python train.py --normalize_top_k=true --rope_theta=10000.0 --rope_fraction=1.0 --init_std_o=0.0466 --init_std_down=0.0 --lr_mult_qkv=0.4 --beta1=0.93 --max_grad_norm=0.5 --decay_fraction=0.701
Below are experts of layer 3 (counted from 0) of a mixture-of-experts language model. Rows are named router (the router's row for the expert), down (a neuron's output weights, with its number) and show model dimensions 64-127. Each number is 128 + 24 x the weight over its row's rms, rounded and kept within 0 to 255.
After each expert's rows: "comes before" lists some tokens at least twice as common just after its tokens as in all text. This comes from a sample of Wikipedia text that the model never trained on. Tokens count by the router's weight.

# expert 74
router [145 123 145 119 124 135 105 120 140 153 105 154 163 114 126 118 114 101 137 111 131 107 105 102 134  76 119 101 147 151 108 125 138 140 110 131 124 107 119 138 107 146 122  95 145 133 107  97 132 122 143 139 141  98 116 106 131 140 156 166  95 124 155 122]
down0 [ 88 128 136 169 103 118 112 133 120 102 149 108 108 150 133 146 114 149 153 107 129  92 140 139 120 134 131 119 147 141 143  95 167 117 146 147 161 131 133 105 108 178 150 146 138 105 134  90  90 143 138 145 133 109 145 159 154 140 135 138 116 186  89 132]
down1 [135 135 109 107 167 114 132 116 109 177 123 144 147 155 105 129  96 141 125 106  93 154  77 183 126 117 128 167 136 125  79 152 114  96 166 119 149  97 121  84 154 116  89 179 154 147 134 129 152 106 134 146 201 155 135 152 131 123 120 113 102 116 117 146]
down2 [128 145 131 146 135 134 125 110 179  92 131 106 116 138 155 129 110 110 134 130 137  70 159 144  80 176 153  96 117 124 122 112 138  99 161 106 106  82 145 129 122 110  91 126 137 123 149 184 108 161 133  94 126  97 106 177 166 151  99 125 112 154 130 134]
down3 [147 139 144 157 132 119 157 190 104 162 143 133 140 179 118  99 129 143 157 109 107 126  59 120 146 134 125 157 117 161 130 133 128  75 169 140 104 102 117 138 131 111 143 133 100 138 124 135 108  99 153 167  78 137 139  92  69  96 142 131 115 102 134 108]
comes before: ", ", "s ", ". ", "'", "\" ", "; "

# expert 51
router [130 110 189 105  95 140 133 129 150 137 106 126 143 125 132 140 119 117 125 109  95  90 146 112 158 102 125 120 206 162 126 111 124 116 158 164 142 166 132 105 138 134 140 121 179 141 147 166 173 106  76 183 118 110 118 109  92 109 155 125 115 136 128 131]
down0 [152 141  93 137  91 142 117 130 171 155 165 114 137 109 157 150 150 111 145 137 106  85 110 118 179 105 111 135 114 113 128 133 135 122 144 122 104 140 139 168 115  79 105 121  61 154 121 165 133 154 101  69 140 122 118 157 158 139 175 147 140 103 128 104]
down1 [140 157 137 175 102 143  93 146 154 129 122 102 131 110 129 137 132 136 128 109 107 168 146 116 109 125 130 118  52 105 111 100 133 153 117 100 146 129 123 116 125 109 141 125 135 176 108 156 156 120 156 160  93  80 119 173 175 119 136 137 110 117 139  84]
down2 [143 105 115 146 119 101 107 136 163 112 100 108 113 109 140 102 132 124  91 196 102 110 129 162 115 143 117  95 177 108 100 180 143 114 115  95 113 122 117 162 127 117 153 123 117 154 118 114 120 127 125 141 139 170 135 151 133  48 159 150 108 152 122 137]
down3 [100 143 114 157 117 130 140 113  77 139  70 148 120  98 137 163 124 121  83 111  94 130 153 140 149 156 144 139 123 128 113 160  88 156 131 132 104  90  79 114 135 178 152 136 121 129 151 111  73 110 140 137 127  80 131 127 110 129 143 125 157 162 122 145]
comes before: " ", "0 ", "— ", "1 ", "1", "0"

# expert 0
router [116 103 116 139 124  64 125 149 108 111 168 120 159 127 154  89 123 128 144  92 148  95 150 110 130 104 158 154 130 144 166 141 109 126 141 103 135 152 102 129  97 100 103 101 151 166 178 146 185 120 115 136  90 106 168 106 129 143 117 170 108 107  92 157]
down0 [109  88 166 122 109 135  84 110 127 144 113 121 165 119 110 140 105 113 141 142 168  94 114 133 139 136 155 160 138 127 115 117 132 108 139 114 107  89 133  98 190 149 122 156 117 137 178 120 121 127 109  85 142 128 166 134 164  70 153 127 157 149 128 130]
down1 [166 132 116 157  93 167 142 139 118 182 142 156 167 115 173 141 113 147 137 151 144  87 137 117 151 117 125 135  77 152 121 145 120  66 132 108 134 118 151 148 125 132 118 120 180 116  84 142 129 132 107  94 137 150 115 129 132 140 122  97 129 141 106  98]
down2 [ 86 131 124 101 136 103 140 142 119 111 173 160 142 127 112 108 121 153 108 110 144 128 139 167 103 113 113 145 122 143 132 118 132 133  98 119 180 126 129 105 112 158 105 136 161 126 113  69 135 142  95 130  74 105 107 100 131 103 108 111 145 129 141  85]
down3 [107 139 140 156 139 129 132 193 129 136 135 144 121 156 141 152  86  96  93 124 129  86  73 147 122 142 126 195 128  84 119 135 104  75 148 135 130 134 146 147 133  99 142 115 143 142  94 120 100  90 131 102 134 155 112 146 150 145 130 152 111 134 100 122]
comes before: "\n", "ed ", "er ", "tion ", "ed", ")"

# expert 71
router [103 143  91 123 113 117 148  94 146 124 146 132 138 134 136 138 117  99 163 120  63 118  85 125 120 158 136 147 152 117 142 115 133 151 125 103 145 104 145 106  95 116  69 130 182 155 123 158 159 124 111 160 141 100 126 170 124 109 156 167 124 119 115 163]
down0 [109 121 136 170 145 143 160 148 156 139 150 126 118 151 179 125 130  95 134  97 156 119 137 164 116  86 131  95 175 170  75 110 123 119 147 121 115  86 112 163 126 135  90 143 124 109 132 129  89 108 115 109 109 141 125 113  96 121 154 135 135 133 142 127]
down1 [134 153 113  96 144 159 130  72 112 120 106 107 176 121 108 130 114 112 161 158  99 114 130 135 133 141  75 134 108 163 153 133 131 124 139 155 147 122 126 123 151 177 118 116 145 118 114 122 132 103 154 110 154 123 106 176  92 147 148  87 121 107 143 156]
down2 [134  85 108  64  96 157 148 104 170 165 151 127 138 157 148 116 125  94  78 150  90 127  81 100 141 181 190 120 124 131 137 113 109  97 144 124 187 128 132 116 110 107 146 145 103 117 145 145 146 124 123  98 130 148 115 139 158 188  85 118 103 131 118 101]
down3 [156 113 104 114 123 162 118 126 122 141 133 112 137 138 164 137 155 119 109 140  98  56 120 125 109 156 102 130 148 111 128 124 153 133 158 177  80 138 152 123 118 118 143  80 161 106 162  83 155 135 139 125 118 159 136 106 144 118 135  99 117 167 108 126]
comes before: "of ", "and ", "in ", "by ", "to ", "for "

# expert 36
router [125 116 119 107 128 121 113 137 129 124 141 108 158 118 132 100 114 135 132 102 144 133 125 126 113 148 130 145 170 109 124 137 130 174 112  91 117 158 102 148 122 102 130 103 176 124 155 119 155  94 124 129 117 116 131 139 158 129 185 158 114 115 128 189]
down0 [125 129 130 134 129 125 147 115 128 124 113 151 142 143 143 148 144 141 122 120 110 142 153  90 123 112 128 115 124 162 133 175 125 112 114 115 116 128  96 125  88 132  88 112 147 109 144  98 135 141 154 123 133 135 158 169 104 123 124 137 160 121 137 103]
down1 [147 152 110 122 120 129 140 160  97 129 148 171 116 138 182 153 127 117 101 130 132 120 131 104 161 186 122 148 154 111 128 100  97 112 129 148 116 138 165  96  57 169 144 111 100 123 126 152 118 139  74 108 142 122 136 127 116 129 102 129 185 129  95 145]
down2 [121 170 124 118 112 123 116 104 105  97 129 107 148 130  80 112 133 132  98 136 159 101 149 151 147 149 169 159 113 128 158 150 138 161  95 115  63 137  96 138 125  97 119 137 144 116  91 131 108 102  89 137 132 159 139 118 120 159 139 121 132 129 155 152]
down3 [150 198 131 125 101 106  99 134 122 134  94  78 117 119 109 129 132 130 137 109 110 135 137 153  99 125 131 164 141 138 155 127 114 158 140 104 138 128 162 119 129 100 136 121  93 137 124 175 123 106 102 148 153 107 102  97 111 101 141 138 102 118 142 127]
comes before: "1 ", "6", "2 ", "0 ", "3 ", "0"

# expert 62
router [166 103 134  89 133 111 176 128 158 126 111 121 103  89 132 101 155 152 111 118 142 136 148 115 111 124 131 168 172 156 206 135  99 181 112 103 115 168 160 128 145 107 117 130 155 148 171 137 121  87 131 130 148 112 132 133 100 128 115 126  97 107 129 131]
down0 [134 107 176 137 160 125 121 147 120 119 178 132 143 123 113 150 141  92 116 123 102 152 118 125 129 134  94 163 151 156 144 143 167 128 152 135 108 135 113 122 111 105 144 125  96 141  99 124 190 145 133 119 122 125 136 143 132 148 141 146 117 112 125 150]
down1 [123 146 134 145  94 120 159 140 121 131  89 129 128  81 123 177 140  95 128 157  99 122 128  89 124 112 159 173 106 150  64 188 152 156 105 140 153 169 139 135 152  83 113 147 104 107 128 150 133 104 130 136 136 119  96 130 132 154  95  69 159 146 122 140]
down2 [ 92 157 103 116 165 109 110 158 141  89 134 138 151 133 110  89 130 153 111 121 187 133 106  92 124  63 138  92 111 130 119 135 130 118 127  89 150 111 153 134 112 147 114 141 146 123 185 124  97 163 134 122 116 164 157  80  67 110 124 124 162 126 169 109]
down3 [138 149  70 134  72 168 132 107 110 132 157 171 122 132 133 153 142 118  95 158 109 162  89 109  91 138 119 125 118 146 136 125 145 120 196 151 138 105 131 143 123 115  92  97 129 123 134 153 127 167 135 124  82 139 160 145 159 136 145  87  76 141 118  86]
comes before: "201", "202", "200", "0", "5", "1"

# expert 37
router [136 115  93 112 113 126 132 138 160 137 117 126 151 126 145 155 147 115 136  96 145 107 101 107 165 163 165 115 177 106 112 142 105 126  99 129 151 137 115  91 121  39 104 130 151 143 123 139 165 127  88 148 127 111 162 160 136  84 175 159 103 126 135 150]
down0 [137 111 155 131 186 160 121 170 147 137 143  88 140 116  98 116 128 169 166 133 139 132 117 112  93 162 156 181 130 126 134 133 127 138 141 169 171 135 146 151 140 123  69 126 136 113  99 124 168 140 140 115 120 134  83 173 146  93  92 110 146 120 143  90]
down1 [ 90 147 184 107 100 120 144  85 141 166 129 110 136  81 151 101 156  78 106 139 168 166 102 117  98 150 152  90 123 107 137 174 146 132 175 119 145 110 110 136  84 136 119 127 170 155 119 155 113 143 157 130  99 141  89 174 135 154 147 155 135 102 120 120]
down2 [130 138 158  99 132 137 113 128 136 112 150 137 136 111 114 160 147 150 106 145 114 115  97 144  80 143 157 122 125 119  80 131 115 132 168 143 143  96 135 170  98 110 159 156 124 124 124 122 121 102 103 107 123 157 110 128  98 162  97 115 168 171 143 130]
down3 [159 150  85 116 138 133 105 133 127 103 129 123 142  95 142 130 116 128 150 142 134 137 131  87 122 122 112 152 113 136  91 132 107 128 111 140 134  69 118 117 133 145 116 107  82 156 161 118 193 133 140 131 118 122  87 132 115 120 185 124 146 138 111  80]
comes before: "| ", "|", ".", "; ", "–", ","

# expert 31
router [118 119  90 121 140  98 147 105 120 145 122 126  93 138 110 124 154 143 114 102  68 117  95 128 140 161 162 139 141 140 161  92 128 158 131 109 103 180 162 144 137 114  83 101 190 146 139 202 142 110 110 124 166 131  95 157 127 142 115 138 116 124 110 174]
down0 [152 112 122 131 139  98 118 185 126 149 122 123 100 121 124 133 168 134 161 116 169 127 144 106  66 137 123 121 172 126 116 113 141 105 109 118 122 118 114 130 117 142 157 118  74 139 122 161 152 133 115  97 152 125 114 106 154  88 144 109 153 130 145 142]
down1 [153 130  93 141  79 147  97 127 105 144 128 125  99 155 172 107 131 135 109 127 148 158 125 116 162 167 115 150 144  88 149 158 160 149 131 128 137 106 106  95  95 124 121 153 115 158 101 131 153 112 141 149 118 147 102 140 137 107 126 182  98 148 185 122]
down2 [141 101 147 117 128 100 157 141 133  78 101 129  97  87 156 166 100 109 155 149 139 156 105 132 100 185 126 116 129 101 145 117 155 142 139 187 153 101 150 153  81  82 105 155 148 131 117 137 119 157 121 109 117 135 162 166 160 115 138 126 114 141 176 131]
down3 [112 101 115 136 148  94 120 116 130 185 143 130 123 116 121 162 105 153 133 168 163 127 125 108 113 134 161 113 130  97 182 139 121 171 175 113 138 140  84 133 115 123  96 117 155  97 135 126 179 161 136 118 139 134 145 121 140 147 154 141 151 146 118 185]
comes before: "of ", "and ", ", ", "in ", ". ", "for "

# expert 52
router [131 145 135 112 132  98 137 128  73  98 127 138 150  92 137 103 141 109  96 131 114 146  78 143 143 128 152 120 146 138 152  84 118 175 137 106  98 154 148 159 129 120  74 114 174 129 200 133 141 164 105 150 185 136 144 121  78 109 132 143 106 114 103 144]
down0 [152  92 128 134 173 132 183 132  86  82 128 145 126 147  83  90 128 126 108 120 111 122 137 144 101 156  97 110  98 131 109 120 122 133 203 123 146 120 174  96 130 113 107 115 107 106 138 101 159 125 124 121 126 149 156 154 146 143 126 135 147 130  87 129]
down1 [136 129 134 137 136 158 142  93 184 161 131 114 113 118 118 112 110 120 131 151 144 135 136 130 102 137 126 153 142 154 152  89 139  93 180 116 106 136 111 128 120 143  88 149 106 140 118 151 139  90 164 139 101 141 121 185 130 128 125 131 122 131 147 113]
down2 [109 129  89 135 130  99 144 101 124  79 145  71 135 125 141 105 150 139  97 127 175 122 164 119 128 131 146  98 132 129  97 148 177 143 122 173 133 107 174 132 173 158 131 122 119 142 118  94 152 134 114 140  99 135 163 120 174 110  86 150 145 127 121 139]
down3 [132  89 189 117 147 115 129 111 181 129 140 156 152 115 130 150 125 153  91  95 106 133 122 122 128 184 160 136 106 130 174 102 107  83 126 118 155 111 145 109 140 126 102 129 118 112 111 137 123 115 120  97  94 153 101 127 138 123 122  98 148 138 114 117]
comes before: "he ", "the ", "and ", "it ", "she ", "but "

# expert 43
router [102 134 161 132 117  94 125 130 135 136 105 133 118 151 133  81 139 115 133 117  74 118 122 141 161  74 135 122 143 143 153 139 113 156 126 135 123 147 128 113 149 144 146 127 167 131 132 150 117 108 137 167 169 117 205 146 131 154 121 121  98 122 105 110]
down0 [111 108 128 119 110  93 199 148 188 142 128 110 159 124 142  85 167  79 139 165 122  65 137 117 136 118 125  50 111 108 171 128 140 154 107 153 164 164  96 104 136  96 105 126 166  96 132 159 110 163 135 150 150 139 145 170 100 143 141 116 135 134 154 142]
down1 [142 135 126 158 145 166 132 131 126 123 138 127 110 134 126 142 120 136 126 125 126 119  96 159 153 123 156 149 137  98 156 156 116  81 106 117 163 161 138 112 144 143 183 139 117 137 132 122 123 142 112 138 134 103  78 165  86 118 159 150 150 105 108  98]
down2 [146 107 136 104 146 153  83 123  93 107 161  98  90  67  92 128 129 111 137 165  77 117 111 123  69  93 107  98 128 117 132 126 157 102 165 109  93 108 106 145 111  96 107 147 148 203  97 114 115 111 154 133 118 104 139 117 147 117 109 149 116 172 149  99]
down3 [116  70 133 129 182 119 128 114 111 123  88 116 167 118 102 119 106 118 185 130 111 140 150 124 173 171 142 145 148 100 129 154 112 101 175 144 153 139  81 109 154 124 205 109 142 170 151  90  97  85 143 135 129 142 148 119 121 118  88 149 126 129 123 161]
comes before: " ", "1 ", "Votes ", "Candidate ", "0 ", "Team "

# expert 19
router [127 150 139 140 100  83 139  98 152 122 113 162 102  94 135 120 134  89 120 136 104 137  99 106 121 152 108 107 116 100 108 138 124 153 142 125 114 117 158  99 132 121 118  94 166 170  98 151 115 157 125 176 129 129 164 134 114 124 146 142 102  98 119 116]
down0 [ 62 180 113 101 183 119 142 130  96 105 137 130 135  98 126 165 156 123  98  87 133 105 118 118 130 129 152 143 152 151 114 125 139 126  91 115  99 142 105 132 106 129 124  89 126 133 106 152 105 135 151 122 115 110 120 141 140 127 131 123  82 130 138 127]
down1 [138 144 132 162 162 142 100 105  98 123 147 134 120 113 140 136 200 104 135 148 137  90 142 152 133 120 124 132 165 180 124 111 162 118 121 113 118 154 136 127 103 128 116 126 143 114 147 148 181 156 132 126 190 109 133 138 146  95 102 165 187 158 106 125]
down2 [ 62 114 139 149 110 102 115 127 147 143 130  99 163 155 107 112 104 178 174 133 148 131 171 163  91 110 174 122 141 115 147  92 129 140 118 116 139 136 184 156 149 130 133 121 138 152 107  70  60 139 125 115 151  89 167 138 119 151 149 109 121  68 145 133]
down3 [135 120 143 118 166 113 149  96  80 146 138  97 118 139 146 137 152 116 134 121  96 146 131 103 138 143 113  96  98 141 138 126 105 101 121 152 108 108 174 188 112 119 124 122 140 104 130  94 129 167 131 127 152 133 164 109 157 151  85 145 121 112 143 136]
comes before: "the ", "a ", "to ", "as ", "his ", "by "

# expert 22
router [128 103  81 100 135 124  95 140  88 176 104 156 182 144 137 112 136 127 151 134 142  98  93 116 127  67 161 114 203 161 123  95 125 162 136 154 133 110 174 171 110 115 113 139 149 132 152  97 130  92  66 137 177 126 165 125 103 145 151 149 115 120 184 124]
down0 [105  80 140  94 101 127 109 113 129  88 137 122 104 136 143 146 123 122 133 146 130 111 159 107 159 145 118 142 115 135 141 162 152  88 111 102 148 174 106 115 121 105 151  96 147 133 162 135 108 127 173 132 125 141  91 149  86 172 103 175 131 145  88 120]
down1 [148  77 153 107 131 153 113 119 105  71 134 115  84 100 140 124 113  96 155 110 129 136 101 167 113  97 120 111 104 138  99 124 133 160 132 100 153  95  84 122 119 133 152 129 125 137 112 112 149  86 154 110 136 113  97 128 163 153  98 133 119 139 116 135]
down2 [ 85 148 110 139 132 136 136 100 118 143 123 112 137 150  58 113 108 131  92 159  97 166 133 134 140 126 118 121  93 142 129 120 163 119 159 113 140 103 109 116  95 126 106  81 108  95 134 155 162 117 117 145  96 136 106 129 136 113 117 106  99 104 108 134]
down3 [140 108 132 153 143 145 138  97 169 139  97 137 108 151 120 173 125 152 159 109 125 102 103 119 107 118 126 125 124 190 112 146  75 117 144 104 126  93 145 115  85 136 112 101 150 143 149 148 119 119  98 154 126 148 101 125 124 138 138 114 139 148 161 144]
comes before: "\n\n", "S", "and ", "which ", "who ", "but "

# expert 79
router [124 124 108 118 138 111 118 111 116 164 110 137 124 101 146 142 101 151 128 127 142 131 110 149 161 141 134 166 155 165 179 157 111 155 124 144  91 129 143 147 105 114 144  97 166 176 195 192 125  95 134 153 146 108 129 119 141 134 158 117 106  90 135 154]
down0 [123  94 165 134 100 143 122 160 140 112  96  88 154 121  78 147 151  98 138 108 107 114 116 110  71 139 111 110 106 157  83 110 149 123 126 136 140  94 134 132 145  86 164  99 140  89  99 117 122 119 125 113 111 142  99 131 139 147 148 151 140 146 142 150]
down1 [145  92 125 128 117  77 136 117 134 137 101 139 104 127 154 110 169 125 125 141 147 143 161 128 121 134 133 137 137 135 131 151 106 114 143 133 125 135 163 115 133 107 162 181 128 102 114 148 103 138 148 142 144 155 142 105 151 122 134 175  89 102 132 163]
down2 [ 96 124 103 125 101 101 143 131 137 121 179 155 116 113 161 138  80 170  81 121 148 129 151 131 129 134 156 155 103 139 153 162 151 124 148  58 111  53 120 186 141 121 145 134 153 144 126 138  93  96 137 144 140 169 156 127 132 115 104 152 138 173  92 129]
down3 [121 124 142 130 117 129 151 144 151 186 118 145 194 118 157 105 134 146 142 133 129 144 128 154 105 124 132 142 109 169 106 157 136  93 108  77 141 129 103 126 107  87 137 165  91 103 105 130 173 152 108 105 123 126  78 115 100 150 140 135 174 142 105 172]
comes before: "0", "5", "9", "8", "4", "6"

# expert 5
router [125 121  97 126 109 128 151 131 129 147 134 133 180 122 123 132 149 158 158  85 113  66  89 116 159 129 118 146 154 127 187 113 119 135 122 128 129 134 123 116 102  98  92 122 154 139 113 142 180 110 138 138  90 119 129 153 131 114 163 125 107 102  95 164]
down0 [120 128 144 106 122 115 116  78 144 153 117 127 116 120 126 155 129 127 133 115 123 151 170 109 134 128 142 110 127 112 153 102 147 113 164  90 126 127  98 122 127 150 135 134 129 134 138 136 166 129 100 155  84 134 122 165 108 143 140 141 150 125 105 173]
down1 [159  89 181 138 131 122 123  86 150 129 118 154 115 117 130 153 136 113 122 134 138 128 150 134 106 114 123 155 152 136 123 139 140 157 163 105 137 129 136 163 128  91 154 197 133 116 177 157  99 123 149 140 118  89 137 121 158 164 131 128 156 124 153 116]
down2 [118 145 138 142 112 131 159 116 142  85 126 161 114 121 120 121 150 152 141 125 120 125 173 129  74  36 131 123 123 134 144 104  93 158 104 125 167  91  98 139 110 162 143 139 168  90 156 117 123 144 124 139 108 128 161 105 160 115 119 150 117 108 157  80]
down3 [124 145 131 175 104 167 159 134 133 130 120 173 149 161 144 123 139 153 150 202 129 124 145 112 153 120 105 164 122 130  99 148 131 154 135 115 157 103 144 154 125 147 127 112 168 116 115 142  91 133 125 160 143 109 157 148 112 150 135 151 127  97 128  95]
comes before: "| ", "|", ".", "; ", "–", ","

# expert 44
router [168 120  89 113  98 139 126 128 105 108 110 120 100 117 158 104 107 154 136 102 103 104 129 106 129 125 148 119 140 136 160 147 137 135 108 155 139 154 136 140 108 131 124 145 129 131 176 137 132 126 108 186 101 113 119 144 136 117 145 151 125 151 133 204]
down0 [137 169 104 143  99 137 116 142  92 126 170  90 155 151 113 107 193 121 187 201  98 106 116 106 123 109 157 140 143 122  72  87 145 104 115  97 131 179 155 137 137  81 148 162 150 156 159 108 143 131 158 148 126 125 114 105 138 150 152 116 155 149 113 126]
down1 [124 139 113 140 129 149 137 131 103 156 130 146 124  94 115 146 112 168 116 112 146 184 157 146 111 151 102 135 128 158 146 154 144 158 119 139 165 114 160 134 130 141  69 116 148 155 132 137  92 108 126 160 107 173 118 125 144 120 168 112 151  82 135  97]
down2 [156 112 127 111  98 156 126  96 113 109 165 139 121 140 178 147 135 175 127 161 147 142 109 108 130 172 102 112 124 114 130 160 204 129 100 153 168 153 135 112  53  96 186 139 139 122  98 128  74 126 123 149 145 131  80 133 137 117 164 116 153 131 105 123]
down3 [134 109 168 141 138 125 128 160 156 128 156 114 146 144 120 137 136 104 152 145 118 138  75 143 162 172 132  92 101 133 154 129 117 111 130 106 128 151 131 133 107 129 151 123 147 120 137 175 123 125 122 133 103 150 132 140 182 169 146 121 119 128  95 143]
comes before: "–", ".", ", ", ",", ") ", "; "

# expert 55
router [139 136  93 100 122  98 146  98 152 124 107 121 130 122  98  97 122 138 126 106  86 103  78 140 129 155 118 149 151 140 132  79 140 147 111  82  96 123 158 106 141  92  84 119 169 142 146 164 174  80 121 159 159 106  88 143  84 132 115 128 129 132 118 158]
down0 [147 131 125 119 108 147 108 160 127 118 149 135 155 106 128 157 136 102 158 179 127 188 132 145 133  92 168 121 106  99 111 163 187  89 124 146 117 143 111 135 147  99 112 120  81 128  85 136 117 143 112 148 123 134 191 156 160 153 134 128  93  82 134 106]
down1 [110 133 117 131 122 115 123  98 108  97 136 124 151 137 109 144 129  84 110 119 151 120  97 117 122 145 118  85  92 147 133 121 111  90 128 145 133 173 123  89 125 115 131 139 124 159 112  98 195 118  92 125 121 162 132 115 102 100  99 151  93 136 128 136]
down2 [133 103 109  62 127 168 167 141 130 113 158 109 124 134  83 134 127 161 109 125 128  89 176  63 136 138 129  90 160 129  93 168 121 158 148 100 146 159 107 119 156 128 159  97 175 133 141 105 149 128 149 110 141 129 111 156 119 101 126  85 144 164  95 136]
down3 [158 127 101 182 140 121 156 118 114 136 153 179 139 101  91 120 118 109 157 128 139 112 155 148 151  95 147 169 102 138 131  91 119 130 135 149 123 125 175 140 105 129 127 141 103  96 165 101 152  83 167 153  82 136  98 115 158 159 122 119 125 130 119 127]
comes before: "of ", "in ", "and ", "to ", "for ", "with "

# expert 34
router [141 122 133 109 107 101 147  87 137 117 129 151 129 115 123 119 102 108  94  96  81 104 141 141 122  84 132 139 130 156 138 121 121 160 124 131 124 152 157 133 152  88 134 126 170 149 157 132 140  85  71 145 135  95 106 170 126 136 132 147 122 131 131 224]
down0 [135 141 101 131 129  98 127 106 120  98 119  77 122 104  66  91 106 147 120 139 132 130 114 140 128 178 143 147 126 137 130 126  87 111 124 186 166 122 124 135 137 167 108  93 105 127 125 139  97 189 153 112 119 169 143 144 135 156 122 188 101 114 126 117]
down1 [136 158 127 105 128 117 128  92 117 116 131 107 115 146 108 117 170 180 121 110 113  86 152 166 157 158 119 153 127 102 168 102 165 111 128 187  82 151 163 133  94 129 139 129 102 148 153  85 163 159  92 138 140 149 110 147  71 147 134 127 125 143 122 175]
down2 [ 79 163 186 104  97  91 133 121 135 137 111 133 116 112 158 142 119 146 162 102 148 133  97 108  96 104 106 127 135 118 103 121 137 148 126 109  96 119 144 137 105 119 124  88 138 138 130 161 128 129 119 128 133 132 102 167 138 132 124 122 134 126 154 126]
down3 [112 124 102  95 116 117 140 112 123 153 186 108 107 140 132 165 128 126 115 148 130 128 113 133 148 120 144 144  62 127 132 139 126 102 132 117  94  99  77 100 139 114  94 102 149 116 147 124 141 106 133 141 111 115 131 139 136 121 132  97 153 149 112 108]
comes before: ", ", ". ", ".", "of ", "in ", "("

# expert 20
router [124 110 126 129 111  96 119  95  80 135  97 123 167 139 103 139 111 100 156  93  68  91 125 129 128 109 137 117 134 131 141 100 100 142 129 117 122 150 158 136 147 108 125 160 134 141 137 162 130 135 117 161 124 141 150 121 152 123 117 141 122 122 116 145]
down0 [124 124 175 128 166 130 115 145  95 135 113  92  76 123 107 122 102 156 168 160 105 136 102 152 120 137 156 119 124 133 139  92 112 131 121 121  98 105 116 119 156 100 124 126  95 134 132 138 146 103 132  84 129 119 182 170 124 126 157 151 130  98 133  88]
down1 [132 119 126 124 138  98 162 156 156 128 111 152 144 136 133  85  83 160  86 142 100  99 106 146 104 104 109 174 114 140 153 162 143 127 145 109 111 177 148 123  96 122 168 126 143 115 156 106  89 128 129  73 152 122 117 181 143 164 122 128 163  89 111 157]
down2 [131 135 131 146 100 118 133 105 100  97 100 124  94 127  96 116 130 142 134 133 149 152 178 144 109 115 120 177 128 147 137 145 168 111 147 147 156  93 117 104 131 112 110 133 101 106 139 148 128  90 158 176 164 167 131 110 143 140 142 130 102 140 128 144]
down3 [168 159 138 137 133 110 104 111 149 129 144  99 138  92 151  70 126 114 120 133 137 115 138 160 172 149 126 112 117 134 132 101 116 121 128 175 112  80 105 118 141 129 123 136 133 131 117 111 165 103 109 142 151 126 134 105 124 113 122 114  95 114 112 126]
comes before: "was ", "is ", "that ", "to ", "\"", "a "

# expert 59
router [161  92 134 111 109 125  86  96 110 162 118 113 122  96 143 116 109 154  79 127  62 107 107 136 111 129 136 144 178 142 168 114 115 146 145  94 131 163 111 165 109 141 130 152 143 157 157 138 171 111  54 149 128 125 156 157 151 152 129 122  84 117 116 121]
down0 [132 149  90 110 113 138  93 155 206 120  85 125 141 146 136 127 147  97 142 152 118 160 130 113  97 183  97 146  80 121 156  77 137 139 132 100 163 119 126 130 120 148 130 109 155 114 111 143 156 109  85 130 104 145 168 115 162 162 167 127 122 114 128  78]
down1 [170 155 146 143 137 117 101 170  96 117 157 135 140  80  86 163  87  78 130 125 132 124 136  91 119 115  85 103 123 121  91 178 137 149 105 153 124 125 133  71 152  99 152 113 123 150 114 143 128 120 110 121 178 114 141 139  77  98 178 135 128 123 154 139]
down2 [117 108 146 115 118 104  80 108 185 106 161 117 139 135  98 150 148 105 110 122 142 112  84 113 154 138  57 128 131 125 114 122 140 105 165 136 117 104  90 102 102 137 103 138 132 145 143 149 143  71 111 129 108 156 134  98  98 109 137 127 154 138 130 113]
down3 [115 143 116 145 116 115 127 151 145 156 168 203 117 145  96 153 110 158 105 168 111 149 166 160 132 124 126 135 136 103 180 125 153 128 116 127 106 104 115 182 144  95  95 120 132 108 118 192  95 173 147  98 129 112 146 148 126  96 110 141 141 171 143  85]
comes before: " ", "0 ", "1 ", "1", "2 ", "\""

# expert 29
router [147 162 128 114 142 129 110  95 149 134 134 175 155 128 165 158 158 116 106 125  99 155 132  88 125 113 107 135 159 121 114 121 128 165 100 128 159 125 120 174  95  90 171 105 140 115 121 156 134 147 119 132  85 139 173 150 124 107 168 129 131  93 144 120]
down0 [101  78 170 139 122 154 166 134 126 115 138 133 134 124 120 127 104 140 135 142 156 116 156  96 111 126 116  96 127 105 123  93 141 138 125 167 133 119 164  97  96 125 118 159  92 142 153 174 143 130 118 103 118 127 129 119 155 104 120 104 143 100 145 148]
down1 [129  97  93 164 202 127 114 160 162 153  99 162 149 149  71 132  97 116 135  86 121 138 116 140 102 109 140 147 146 129 122 127 102 147  90 138 113 118 139 145  98 137 192 142 126  95 108 123 131  76 136 140 128 116 122  90 163 186 143 131  99 119 124 167]
down2 [148  93 141 126 109 134 192 120 116 132 104 136  99 137 131 179 121 121 114 129 169 132 130 125 149 163 131 139 141 139 128 132 112 100 116 153 116  92 116 171 106 100 147 195  99 139 143 136 129 100 122 161 146 172 110 125 115 153 103 167 143 156 139 157]
down3 [ 65 132 107 153 126  95 134 135 108 153  89  75 118 116 107 134  84 127 126 142  55 123 110 132 127 123 130 118 100 118 120 129 106 125 110 115 134  98 144 124 119 126 129 129 136 119 123 121 111 110  96 112  94 121 137 151 206 148 103 131 157 103 131 111]
comes before: "the ", "a ", "his ", "their ", "200", "201"